From a checkpoint of a small mixture-of-experts model trained on Wikipedia: vocabulary 32000, 141M parameters.
Below are experts of layer 7 (counted from 0) of a mixture-of-experts language model. Rows are named gate (a neuron's input weights, with its number), up (a neuron's input weights, with its number) and show model dimensions 448-479. Each number is 200 + 40 x the weight over its row's rms, rounded and kept within 0 to 999.
Before each expert's rows: a language model's description of what the expert responds to; "comes after" lists some tokens at least twice as common just before its tokens as in all text. This comes from a sample of Wikipedia text that the model never trained on. Tokens count by the router's weight.

# expert 10
It responds to: Given names and role titles before a surname, especially after "described by" in taxonomy, such as William Schaus, George Hampson, politician.
comes after: "\n", "-", " by", "==", "In", "="
gate0,195,164,264,184,207,230,157,154,229,207,232,211,177,146,182,239,220,177,189,193,220,175,220,208,181,238,240,195,195,177,159,127
up0,215,184,239,179,190,160,174,151,169,232,265,204,142,159,153,202,243,212,181,225,203,199,269,230,225,168,217,201,231,181,173,100
gate1,166,172,154,195,253,251,223,221,194,166,174,181,247,207,149,165,107,254,202,184,201,200,236,227,215,175,165,211,209,241,237,231
up1,157,214,221,144,197,207,222,224,205,252,238,141,208,150,231,184,185,197,187,203,169,209,163,214,176,203,170,155,139,201,224,183
gate2,173,209,250,180,166,168,241,176,176,241,144,169,207,196,222,178,276,314,175,215,197,140,193,175,208,250,208,228,186,236,188,270
up2,164,210,222,174,102,160,229,184,135,267,230,172,204,209,295,247,210,216,200,199,170,123,192,121,167,210,282,262,219,232,201,237
gate3,138,204,204,170,190,247,251,206,199,225,186,184,210,191,174,210,138,232,248,203,189,288,244,163,162,218,123,188,193,217,193,186
up3,139,202,184,191,163,180,228,216,221,198,182,163,186,221,216,276,114,226,193,215,240,284,257,207,212,178,159,138,214,134,232,181
gate4,174,243,178,212,161,210,98,198,189,144,156,176,204,294,225,197,227,296,207,169,195,218,141,209,164,247,176,233,159,224,221,179
up4,217,186,232,130,177,185,175,101,168,220,111,195,196,205,253,224,242,238,210,289,163,149,174,187,239,151,230,215,204,187,243,189
gate5,176,185,105,191,156,167,204,178,143,181,225,195,222,206,156,184,163,211,238,223,192,175,246,284,265,178,184,184,220,249,241,259
up5,182,237,155,171,173,259,225,231,140,138,238,191,209,175,165,183,180,168,184,157,160,159,243,260,287,205,193,193,160,225,236,260
gate6,170,159,124,186,161,188,183,281,241,233,118,133,241,212,179,220,196,187,180,168,226,271,143,178,207,200,175,208,245,228,190,232
up6,156,156,150,169,143,154,243,247,213,115,157,136,176,259,153,175,219,236,141,210,254,204,89,219,212,195,133,174,274,212,226,255
gate7,115,207,197,202,130,159,164,208,249,247,237,249,252,259,143,223,201,188,187,187,226,210,240,167,220,263,175,255,220,169,216,173
up7,196,220,188,228,205,186,218,238,170,171,195,183,208,181,224,210,215,191,192,202,195,168,206,196,143,188,195,212,102,207,276,250
gate8,143,228,234,203,217,321,170,186,151,200,214,217,188,279,229,264,194,259,163,218,166,220,271,147,161,169,199,114,158,178,220,181
up8,193,214,147,163,267,334,201,145,144,203,205,164,117,318,208,255,149,236,253,135,151,145,281,219,179,211,198,199,273,169,167,142
gate9,200,219,160,182,160,197,190,237,106,212,215,171,122,209,179,150,233,240,172,182,175,158,141,215,253,160,203,185,174,295,195,229
up9,231,181,235,163,197,235,219,118,214,190,166,258,213,206,212,155,139,284,179,240,204,205,178,172,148,154,226,176,191,135,150,191
gate10,237,263,250,219,187,206,279,216,176,226,155,170,174,207,176,195,177,210,190,182,115,144,188,186,252,171,269,194,213,143,241,212
up10,188,194,227,176,151,223,146,174,148,152,120,155,190,225,181,186,209,196,167,184,155,166,265,113,119,198,219,210,190,169,254,137
gate11,182,234,263,239,211,189,140,228,243,205,166,143,187,263,223,245,158,209,190,186,223,265,254,216,230,170,264,187,243,173,244,207
up11,226,147,229,216,234,282,208,217,185,219,184,217,209,169,338,189,198,129,251,158,219,261,239,147,189,179,206,239,183,186,159,187
gate12,211,144,227,201,223,234,183,155,159,170,172,205,148,134,170,202,170,217,175,146,117,230,273,151,202,256,205,222,168,127,210,173
up12,197,229,193,132,132,240,166,230,188,206,225,188,260,139,179,206,209,187,166,161,219,143,147,241,233,200,212,188,151,223,195,160
gate13,240,197,185,224,156,270,249,172,186,225,259,208,252,183,211,260,207,132,145,248,124,239,250,173,210,183,182,233,146,265,175,175
up13,258,168,248,228,277,233,268,150,165,174,163,275,224,209,250,150,220,284,258,196,205,137,203,152,152,183,263,189,188,149,215,213
gate14,183,211,173,206,244,241,118,178,157,192,152,222,164,240,226,268,123,210,190,204,183,157,205,144,178,188,194,191,133,209,292,166
up14,157,152,164,220,208,257,158,268,173,249,152,213,197,255,183,263,163,226,164,189,143,205,295,183,244,159,172,225,200,227,293,171
gate15,274,184,174,213,161,208,203,214,121,193,207,163,203,246,226,205,163,231,225,212,199,203,264,221,237,106,186,234,225,238,202,215
up15,193,206,211,182,177,201,192,197,173,145,225,189,175,228,162,184,107,214,224,196,187,239,317,241,209,189,138,194,190,227,286,183
gate16,216,184,185,194,145,140,160,184,154,219,219,153,190,184,179,238,248,218,226,178,112,151,214,234,196,196,241,242,199,168,153,162
up16,219,168,229,157,151,189,139,138,158,219,155,134,199,200,136,153,179,186,203,193,161,208,131,207,219,243,226,200,237,212,208,178
gate17,173,189,221,210,164,198,214,138,197,154,171,250,193,172,244,230,169,210,228,280,129,139,195,195,198,180,191,236,119,191,237,176
up17,179,163,225,184,194,186,136,184,208,189,217,186,206,193,268,238,132,201,190,264,162,190,192,195,179,194,236,249,192,199,231,127
gate18,232,137,194,214,133,231,186,196,151,205,175,164,202,182,207,166,175,208,194,143,162,186,160,161,153,212,212,257,237,201,193,193
up18,155,162,138,216,167,124,216,173,222,145,164,203,167,208,277,192,182,207,198,348,107,212,216,178,253,223,143,200,188,203,190,207
gate19,131,120,187,203,244,107,162,214,226,223,270,185,198,194,213,251,185,180,199,214,140,261,187,206,188,214,152,196,208,149,145,222
up19,155,190,208,201,256,210,176,260,216,225,225,143,202,187,219,201,173,211,203,185,164,198,245,170,206,192,163,187,201,109,219,192
gate20,155,218,145,195,203,228,161,119,113,131,184,147,206,242,183,241,196,256,248,198,196,246,237,185,227,149,238,188,269,206,206,196
up20,185,246,122,211,196,267,215,155,111,166,151,164,211,260,210,219,174,257,217,213,188,200,219,179,225,141,220,188,204,213,172,165
gate21,122,239,225,207,226,205,147,261,195,215,179,216,236,205,148,190,171,229,233,152,179,173,201,171,165,201,205,192,247,179,167,188
up21,190,187,176,201,192,216,201,300,205,160,165,243,167,241,157,188,202,210,249,158,149,198,242,189,187,144,174,232,250,188,245,161
gate22,221,198,207,247,227,181,117,189,256,201,173,246,197,151,248,224,217,198,241,168,175,194,237,161,257,235,228,256,275,258,226,162
up22,198,233,172,220,159,196,228,170,251,142,230,150,204,230,165,251,236,206,249,265,247,249,237,192,210,172,176,207,201,183,190,212
gate23,128,243,227,235,195,193,179,162,252,188,144,229,246,206,166,193,193,256,179,242,172,235,212,203,226,231,192,200,181,195,193,200
up23,171,283,180,179,154,209,178,185,247,176,164,217,250,269,180,253,100,184,166,217,151,236,215,155,202,257,185,269,216,153,237,214

# expert 44
It responds to: Determiners and quantifiers such as the, all, every, previous, following, this, after for or of, often in election text.
comes after: " of", " for", " the", " in", " to", "In"
gate0,136,212,162,216,156,141,231,117,204,220,217,222,151,279,207,284,290,161,171,134,215,225,190,175,214,267,229,157,242,187,202,189
up0,142,211,129,194,180,181,193,133,210,278,290,248,151,225,148,206,240,239,185,189,182,199,271,172,172,229,175,124,197,176,170,86
gate1,216,126,96,173,230,179,218,256,187,221,204,188,236,226,240,217,220,216,169,298,215,174,205,255,237,163,224,121,127,208,223,268
up1,202,248,170,197,170,194,212,192,207,249,215,275,226,174,254,183,191,253,208,149,177,202,159,144,114,192,267,117,193,195,215,226
gate2,136,209,224,168,232,252,187,173,197,221,209,211,190,227,215,183,253,169,147,181,192,159,197,210,201,168,168,254,194,187,211,208
up2,219,208,197,208,122,130,168,158,229,162,215,214,238,166,254,194,177,232,216,164,186,142,231,143,184,216,285,246,182,218,301,260
gate3,116,235,225,135,221,156,208,189,184,188,161,188,191,212,164,229,133,150,224,253,145,204,88,221,214,190,184,138,167,281,159,153
up3,166,104,195,180,218,201,181,263,271,238,171,200,159,216,210,139,215,180,185,185,273,218,218,156,242,212,204,222,126,135,240,201
gate4,151,260,233,179,141,222,184,145,250,249,197,185,197,220,232,254,219,249,129,194,202,186,181,189,193,156,176,138,177,237,131,151
up4,152,238,159,212,182,187,123,100,143,159,200,134,183,144,243,176,192,254,127,258,189,171,205,194,282,96,221,240,182,207,217,237
gate5,269,186,182,183,232,166,184,208,218,236,254,238,206,251,200,164,231,175,265,237,153,203,161,251,191,117,158,163,214,171,238,199
up5,169,280,154,172,253,224,198,221,228,113,185,205,310,225,186,241,198,150,256,240,150,207,219,218,218,265,190,158,250,231,165,177
gate6,132,164,188,199,193,255,208,202,147,282,222,179,211,164,241,188,216,132,232,167,168,262,174,208,108,157,212,225,207,232,176,253
up6,168,199,214,249,244,192,228,217,170,233,233,196,168,144,204,153,240,205,211,248,239,208,158,253,162,181,197,219,258,227,170,182
gate7,180,225,231,167,203,192,202,208,184,245,279,234,200,180,174,160,243,220,177,203,210,251,236,212,173,180,107,254,197,181,197,238
up7,174,304,197,181,209,160,242,299,266,204,215,198,203,207,282,158,152,248,188,212,169,261,253,237,207,173,253,155,188,222,235,194
gate8,211,297,185,232,153,215,158,195,161,154,223,175,210,197,221,223,171,201,201,133,192,190,160,167,161,55,267,213,172,182,205,282
up8,234,295,199,180,158,291,169,171,174,141,163,156,164,181,213,223,122,195,234,115,146,230,167,177,158,107,230,234,196,164,162,250
gate9,189,188,237,217,213,174,206,224,137,215,276,201,103,205,201,192,194,185,174,182,125,178,134,161,205,197,170,199,160,238,197,253
up9,206,208,281,111,183,276,206,174,227,191,171,212,218,225,290,145,172,285,173,214,138,239,189,155,131,150,205,144,212,188,225,154
gate10,181,224,230,267,202,153,218,252,146,247,147,178,190,205,176,234,219,246,232,177,206,78,210,156,181,167,264,169,237,221,185,255
up10,204,205,193,177,152,121,96,115,192,216,211,182,226,152,212,249,262,163,164,173,167,155,172,137,245,245,226,249,224,174,189,227
gate11,226,173,204,166,212,228,170,146,249,157,251,149,233,232,228,202,168,185,173,217,189,96,180,214,167,189,232,231,221,190,126,253
up11,182,251,191,179,228,210,273,249,200,162,208,199,174,153,229,220,241,155,183,150,137,244,185,190,263,191,224,217,206,175,215,157
gate12,221,195,227,173,182,200,86,178,226,287,185,199,220,93,215,150,187,202,225,203,192,214,227,203,196,170,168,136,230,175,150,188
up12,271,151,246,176,233,141,122,156,234,233,199,195,216,149,153,185,193,157,259,213,186,163,213,187,249,201,235,110,175,134,146,206
gate13,146,247,208,222,213,237,192,179,181,244,229,266,283,179,166,149,112,234,199,224,136,250,255,152,283,213,235,218,177,223,117,200
up13,241,168,203,240,275,196,195,176,145,256,289,241,186,221,250,162,198,210,213,180,294,257,183,191,113,178,176,180,183,169,225,239
gate14,155,161,189,250,221,170,184,113,173,207,245,144,206,206,205,212,140,231,158,196,225,146,150,199,184,213,181,179,224,179,284,206
up14,192,202,184,206,221,215,242,251,173,226,201,158,293,188,200,296,183,224,171,196,186,234,196,156,268,219,166,208,197,166,240,227
gate15,172,225,132,179,144,181,149,277,157,170,149,251,194,163,158,158,126,190,265,150,173,269,200,143,234,124,117,229,199,178,180,210
up15,138,179,212,189,170,138,181,200,216,134,155,189,216,231,157,139,126,142,247,178,183,201,207,186,191,191,89,174,153,211,199,186
gate16,223,72,177,159,157,217,273,182,199,171,126,193,187,191,152,224,237,251,160,181,178,205,117,242,170,214,220,160,170,217,170,220
up16,228,103,213,210,175,203,145,160,221,216,145,167,156,177,244,145,279,222,149,165,239,219,185,124,214,180,184,255,127,245,233,157
gate17,253,176,162,271,229,200,171,173,174,146,240,246,229,232,127,229,206,220,264,235,209,187,233,132,208,137,182,256,228,182,158,229
up17,169,152,191,222,156,181,141,223,155,181,145,235,228,179,162,237,228,192,264,166,230,265,219,175,159,140,260,184,202,187,196,225
gate18,216,204,196,287,131,175,187,175,246,205,190,220,244,173,156,187,236,186,160,202,172,169,227,225,184,171,225,225,201,220,220,256
up18,156,199,233,240,167,129,254,202,181,94,196,176,220,135,162,263,249,288,147,256,265,181,232,218,212,244,178,155,198,221,212,205
gate19,151,88,233,193,188,145,249,168,276,195,182,144,166,218,129,182,168,253,198,284,163,213,215,274,197,143,203,210,246,240,157,231
up19,142,213,224,182,224,186,205,227,251,220,179,207,213,156,182,114,180,258,250,151,246,175,192,226,153,211,252,245,192,149,177,151
gate20,184,258,138,214,193,173,158,232,149,172,190,230,217,238,158,199,214,227,236,200,204,245,206,268,222,254,158,192,266,184,165,220
up20,184,257,157,219,213,233,229,234,172,298,166,187,170,209,167,170,198,179,139,252,200,194,245,232,207,199,124,191,204,247,121,194
gate21,247,285,175,150,215,158,123,207,160,188,81,174,237,228,258,217,172,227,243,160,197,189,190,146,218,145,208,152,160,233,207,142
up21,235,188,191,170,223,191,168,268,203,180,142,196,196,195,203,197,257,225,221,197,193,209,201,227,161,109,201,181,167,228,222,159
gate22,198,179,148,216,141,144,173,137,212,199,173,169,165,272,184,148,134,192,228,202,192,190,241,157,244,277,264,223,263,218,327,208
up22,180,263,126,214,194,236,215,187,221,126,177,254,256,248,208,237,138,168,162,259,195,252,198,193,203,247,204,217,172,197,165,92
gate23,171,183,126,191,180,221,240,191,188,222,195,229,218,162,162,195,215,183,235,233,188,175,176,231,189,212,198,252,262,241,201,185
up23,210,190,143,252,161,220,266,166,198,226,172,187,218,246,164,259,188,165,147,219,128,222,135,175,225,253,231,197,257,221,226,193

# expert 20
It responds to: Word pieces inside foreign or rare words (Smorgon, symposion), plus hyphens, dashes, and pipes in sports medal and results tables.
comes after: " ", " S", " m", " M", " V", " K"
gate0,201,191,173,205,162,209,191,141,194,214,257,235,213,146,261,138,273,184,231,158,183,186,202,211,181,204,193,125,135,230,246,211
up0,156,194,189,211,237,223,165,185,185,169,194,153,198,236,185,119,276,198,179,191,214,224,187,257,185,214,201,233,206,243,143,180
gate1,197,126,201,187,181,236,264,248,173,194,225,225,200,163,219,180,186,185,175,218,193,244,198,258,216,164,167,192,190,215,229,229
up1,150,249,184,196,151,241,206,236,148,226,188,184,234,114,235,137,251,182,166,243,152,247,175,194,187,197,204,130,163,221,214,196
gate2,198,159,251,166,200,202,287,153,166,228,208,176,160,111,193,190,263,143,174,215,188,165,202,199,230,169,224,223,235,200,199,190
up2,261,221,214,145,174,169,182,229,140,253,185,179,197,187,246,168,226,229,238,150,177,166,206,196,141,189,215,253,206,181,189,259
gate3,147,233,209,229,219,295,220,146,135,197,231,218,138,155,176,225,155,211,242,145,187,251,196,232,194,218,213,203,187,168,215,145
up3,180,165,184,233,188,226,244,167,236,266,226,178,156,133,202,193,221,241,172,126,283,282,227,287,229,254,169,170,157,160,238,191
gate4,212,233,153,153,252,176,219,136,194,241,178,190,189,134,153,185,174,182,235,195,154,202,182,155,151,203,184,211,153,176,189,200
up4,146,228,179,240,130,165,140,171,211,226,162,191,198,188,248,227,269,187,146,215,181,208,240,198,182,224,160,243,225,229,127,245
gate5,264,182,211,176,252,215,176,229,204,193,225,171,239,232,209,234,248,187,255,247,189,228,253,243,234,162,171,162,279,151,153,138
up5,162,251,186,172,260,212,187,198,206,238,230,229,162,206,251,216,206,234,257,192,203,248,222,198,175,242,253,175,182,148,195,163
gate6,135,228,272,223,223,218,152,277,144,188,171,186,265,217,212,200,103,174,221,143,216,195,232,245,211,241,265,267,227,249,193,234
up6,165,231,216,174,195,172,210,197,83,161,147,213,261,210,253,240,184,258,258,247,306,132,173,184,123,231,206,256,231,212,188,233
gate7,160,197,226,185,188,162,116,238,244,243,212,218,185,209,167,157,179,209,140,200,234,261,182,159,255,203,188,233,235,152,164,133
up7,222,192,169,235,187,150,206,174,198,219,203,149,213,170,229,217,138,275,131,174,223,252,249,171,132,167,320,196,140,222,224,199
gate8,186,238,190,255,206,250,160,220,191,204,257,252,221,224,163,190,168,196,175,198,191,181,187,133,164,178,168,222,178,170,217,205
up8,216,241,205,239,260,267,153,152,156,181,191,212,182,147,177,221,108,147,239,159,102,202,94,240,245,185,157,208,284,189,143,205
gate9,212,203,174,163,132,246,169,255,176,157,249,82,195,220,232,196,211,188,229,213,187,197,196,167,168,235,206,161,162,210,203,213
up9,257,245,238,176,217,223,205,171,250,208,156,128,259,282,232,194,200,197,248,214,184,206,215,198,163,252,185,132,179,122,140,165
gate10,135,162,189,168,175,179,260,234,229,227,180,166,201,168,81,132,180,195,230,147,136,67,234,112,157,236,214,211,193,154,210,261
up10,209,169,237,172,196,181,251,203,211,254,232,251,189,183,79,172,182,168,243,140,159,190,250,206,246,206,219,172,239,178,185,162
gate11,149,170,181,135,234,193,179,240,168,167,212,198,208,318,258,248,139,171,234,145,146,203,151,176,270,226,245,243,187,242,197,247
up11,226,206,256,216,206,164,171,143,182,156,184,173,208,153,267,265,255,170,247,188,269,171,240,174,216,248,219,224,164,192,168,181
gate12,166,304,219,117,176,166,184,113,210,244,102,193,111,149,132,168,174,244,179,240,136,165,211,213,185,188,199,261,164,167,187,176
up12,204,227,247,224,209,136,207,152,175,251,233,186,189,205,127,161,229,205,226,268,157,138,217,197,225,268,234,221,206,122,169,163
gate13,213,227,176,151,178,182,246,209,240,254,181,252,210,119,192,288,167,221,192,190,230,244,232,246,123,205,261,221,172,259,223,101
up13,241,227,267,220,210,260,196,148,176,237,228,257,223,279,210,173,235,257,223,169,223,195,175,187,74,238,168,195,252,165,225,159
gate14,187,153,204,156,162,219,197,124,167,163,251,188,197,238,209,203,164,241,192,235,101,158,180,106,191,232,223,243,175,198,176,180
up14,208,158,195,164,150,230,246,207,175,183,231,203,191,167,234,157,258,203,172,179,95,267,223,154,206,231,187,162,137,185,156,184
gate15,282,211,165,145,216,253,205,208,117,189,219,222,181,186,169,156,163,161,258,206,233,180,161,210,161,209,200,236,206,254,167,246
up15,202,194,234,177,227,215,240,213,184,187,236,170,196,242,136,131,203,171,209,231,193,265,200,218,102,223,128,179,134,214,222,196
gate16,216,162,195,214,131,171,96,192,156,234,162,190,165,181,158,177,189,290,182,233,168,188,122,237,210,308,188,198,225,288,185,196
up16,279,142,207,200,193,219,143,156,186,293,167,180,206,177,256,117,174,223,200,178,182,241,137,179,251,207,173,250,210,189,198,214
gate17,294,188,174,238,174,175,195,170,160,212,241,201,172,229,221,213,152,187,270,215,212,190,209,156,171,156,227,262,174,280,189,271
up17,307,151,240,200,133,170,167,282,207,227,295,201,206,227,175,237,162,220,220,213,174,222,208,145,137,206,252,272,183,210,195,217
gate18,267,239,162,239,212,204,215,195,193,197,102,240,292,153,252,215,241,199,203,181,202,221,193,210,223,155,280,221,249,189,136,235
up18,183,127,175,225,116,178,244,174,197,166,130,169,229,164,194,256,186,264,214,222,293,214,192,194,233,183,221,169,136,185,182,272
gate19,126,81,156,196,255,206,209,193,210,226,201,277,175,199,171,211,245,205,263,236,196,197,165,251,225,150,211,256,144,230,180,134
up19,122,107,203,158,284,223,190,201,263,227,178,198,164,192,174,205,231,279,242,240,167,169,186,210,134,173,215,244,157,149,202,96
gate20,229,165,182,223,238,202,167,200,155,137,244,235,229,237,191,159,214,153,206,162,165,221,250,207,160,213,170,256,257,145,221,208
up20,177,199,161,243,167,193,202,223,193,185,174,157,235,174,175,170,216,138,189,225,143,255,177,230,250,168,82,202,187,192,197,186
gate21,253,227,186,178,168,150,191,231,199,275,168,223,254,170,238,216,130,221,187,182,231,171,209,173,213,194,288,214,162,189,203,182
up21,260,216,205,153,162,195,221,237,219,240,208,255,185,210,176,195,156,172,216,203,204,212,259,152,252,147,238,214,170,184,236,138
gate22,210,161,214,274,180,182,233,205,159,184,162,254,171,249,195,216,143,226,185,226,203,186,202,248,167,275,223,219,298,162,221,179
up22,200,267,155,226,201,223,132,234,169,129,262,169,220,226,178,203,176,201,125,251,223,269,213,177,156,206,196,225,261,212,160,219
gate23,205,252,104,250,240,245,133,150,177,221,203,217,236,194,123,202,159,154,226,230,203,145,159,201,163,239,145,270,186,217,171,174
up23,192,238,190,259,225,190,238,152,131,215,193,217,227,216,161,232,218,202,192,200,209,168,221,183,169,167,218,179,203,211,209,191

# expert 18
It responds to: Words right after and, or, & or / that complete a coordinated pair or list, such as others, these, south, and Railway.
comes after: " and", " or", " &", " /", "–19", "N"
gate0,209,220,268,263,153,174,201,159,236,223,208,213,128,260,181,193,268,198,330,144,197,128,194,183,200,197,128,219,171,229,200,166
up0,188,252,265,270,184,220,195,198,241,231,239,225,208,190,160,172,264,181,230,233,216,163,190,192,197,162,160,151,259,208,175,124
gate1,236,151,163,239,195,199,253,204,244,139,226,190,235,217,232,193,208,125,122,237,195,193,191,244,168,172,137,309,238,170,198,287
up1,203,285,203,185,144,232,217,173,235,187,183,215,238,209,200,219,231,161,149,160,163,213,174,163,145,249,159,197,237,201,199,205
gate2,262,195,277,167,208,220,218,127,246,227,208,169,222,208,153,189,288,216,219,184,134,168,244,237,188,196,209,240,221,208,115,198
up2,191,200,220,193,133,121,191,213,209,221,202,103,166,195,318,233,208,218,183,195,178,150,248,183,175,151,242,199,221,198,206,237
gate3,207,192,256,139,193,215,131,168,133,207,156,178,189,236,171,184,135,220,205,156,262,243,163,181,217,206,191,251,184,251,180,169
up3,188,169,258,199,240,196,184,189,177,228,206,132,191,177,210,272,155,230,124,219,237,205,145,175,236,241,181,224,167,205,234,179
gate4,203,223,217,98,196,189,286,165,195,179,238,196,202,201,205,215,267,257,237,218,207,160,113,200,179,241,172,212,177,193,224,223
up4,190,242,185,180,198,166,116,189,208,157,176,188,212,190,204,245,183,228,206,187,181,208,186,250,242,143,225,232,134,213,203,195
gate5,205,213,85,207,287,257,225,236,220,138,216,219,208,158,167,197,218,198,236,200,229,178,136,243,198,127,168,167,265,168,240,174
up5,179,223,86,216,255,225,284,238,203,146,198,202,220,181,133,197,249,167,207,217,161,166,263,247,186,180,208,188,216,180,255,155
gate6,215,129,184,155,257,193,117,243,257,179,205,102,229,135,248,233,201,164,247,136,122,216,178,142,203,219,215,199,199,182,180,124
up6,177,246,149,175,260,181,138,201,215,148,254,175,292,155,222,240,268,235,209,221,205,170,170,182,238,194,151,239,265,153,195,117
gate7,170,144,145,173,185,151,98,157,210,222,262,273,231,196,176,260,216,193,157,190,180,216,181,146,253,211,149,266,170,204,210,118
up7,146,177,192,145,131,241,132,277,222,237,221,242,217,243,218,197,119,237,201,189,168,150,273,157,181,202,155,280,149,245,225,209
gate8,207,207,179,256,231,174,183,179,144,209,240,199,249,151,236,192,199,171,197,232,210,99,193,156,241,136,228,228,222,109,217,145
up8,245,225,238,239,244,218,229,182,129,230,142,203,150,150,186,194,170,189,216,202,150,183,188,211,248,197,241,187,209,161,146,189
gate9,178,247,200,221,181,193,173,253,144,196,235,181,175,185,209,174,234,221,172,195,148,209,107,158,248,166,153,149,184,244,224,258
up9,197,190,236,146,189,170,139,135,291,120,194,181,307,217,247,230,207,214,196,231,206,262,170,155,144,163,195,144,233,109,130,172
gate10,215,170,190,200,206,191,152,170,146,202,149,220,186,242,195,207,220,240,200,130,198,138,229,138,205,140,218,146,116,204,203,226
up10,237,219,120,138,198,221,116,139,207,193,158,275,203,237,201,178,264,193,138,124,197,150,209,127,167,159,232,151,112,180,198,193
gate11,212,206,257,144,273,197,145,197,250,149,257,179,216,229,222,202,227,197,277,98,199,225,226,247,199,173,266,228,136,221,217,183
up11,201,162,218,173,165,245,187,235,159,165,248,235,176,109,300,181,164,224,193,209,246,192,167,153,215,232,195,159,211,182,233,177
gate12,181,195,193,207,208,184,252,115,127,247,106,221,183,88,164,159,121,265,202,200,163,187,249,201,210,231,166,144,172,161,189,204
up12,182,124,251,227,218,184,206,184,159,271,177,171,184,146,127,167,215,228,229,231,200,148,234,203,279,246,215,179,161,142,212,182
gate13,185,147,236,145,205,210,221,161,189,262,226,157,254,188,151,241,156,203,167,198,136,218,164,253,218,219,254,327,156,204,161,222
up13,179,145,162,198,196,240,225,226,163,173,203,184,187,194,228,130,213,241,255,213,262,223,195,184,128,201,197,210,226,186,197,199
gate14,183,143,191,163,167,299,290,199,208,113,241,158,174,175,217,208,138,197,165,146,143,213,192,187,200,150,203,206,197,168,244,205
up14,230,163,160,223,241,319,232,205,175,189,236,156,196,219,162,246,255,253,128,245,161,231,275,233,191,202,131,225,185,189,201,221
gate15,238,221,171,228,231,269,179,237,209,172,201,210,166,223,152,125,218,200,255,227,225,225,183,210,196,110,141,209,274,231,156,218
up15,143,187,227,219,263,233,198,228,253,94,200,170,238,247,204,156,193,214,190,233,195,200,179,232,184,170,114,191,257,158,175,199
gate16,193,149,152,195,83,193,145,223,245,289,194,213,224,170,150,244,171,249,204,129,146,214,172,231,231,220,156,206,162,224,161,228
up16,230,104,262,249,181,228,146,180,155,187,153,142,151,177,184,200,214,172,202,184,222,226,222,246,234,219,187,214,188,215,193,173
gate17,260,185,171,224,196,223,269,219,196,279,223,204,120,227,153,167,173,156,196,189,250,281,193,175,218,185,261,161,205,149,219,172
up17,242,123,150,229,164,244,143,220,166,247,220,167,144,213,308,170,170,217,199,165,200,253,207,162,280,228,137,253,189,224,159,239
gate18,242,156,172,234,169,212,235,143,142,187,172,217,211,186,191,171,184,220,171,244,229,183,229,242,192,156,162,235,193,231,226,192
up18,167,156,229,157,192,164,262,262,205,119,258,142,162,189,178,195,260,208,196,224,173,183,193,158,201,190,185,212,216,267,145,214
gate19,130,187,197,233,238,216,230,231,172,175,172,188,261,190,218,292,200,219,285,230,185,273,201,220,222,183,140,180,154,219,161,180
up19,138,220,275,210,231,244,231,175,184,244,147,186,260,192,216,215,176,226,254,253,206,232,175,171,170,189,148,181,170,238,195,170
gate20,196,207,150,210,189,239,216,157,151,192,186,252,206,239,131,207,151,220,185,125,202,272,207,170,152,215,249,173,254,139,254,217
up20,191,189,206,149,118,220,203,160,222,215,177,184,225,188,167,218,172,177,207,202,201,226,173,188,157,211,196,170,233,173,215,177
gate21,188,284,123,204,158,200,191,142,139,188,196,193,204,170,187,244,128,216,261,164,230,123,227,191,208,167,238,206,151,203,152,201
up21,229,239,188,250,199,213,233,139,143,129,232,225,173,221,202,241,160,264,218,183,157,200,211,158,192,179,239,142,178,166,172,186
gate22,208,179,115,268,241,179,225,124,191,65,149,195,223,193,200,203,206,263,175,289,203,113,219,209,174,247,250,188,319,197,280,272
up22,191,190,137,223,177,216,212,233,163,113,189,214,200,170,91,150,216,220,194,248,200,225,222,203,175,233,168,272,209,106,183,169
gate23,203,209,101,198,297,168,183,148,209,234,200,191,239,196,200,183,203,190,212,194,200,103,201,242,198,239,232,193,151,201,189,253
up23,129,212,168,261,206,179,252,167,180,275,214,195,229,239,137,205,240,250,224,201,250,105,139,184,242,216,153,167,187,204,204,193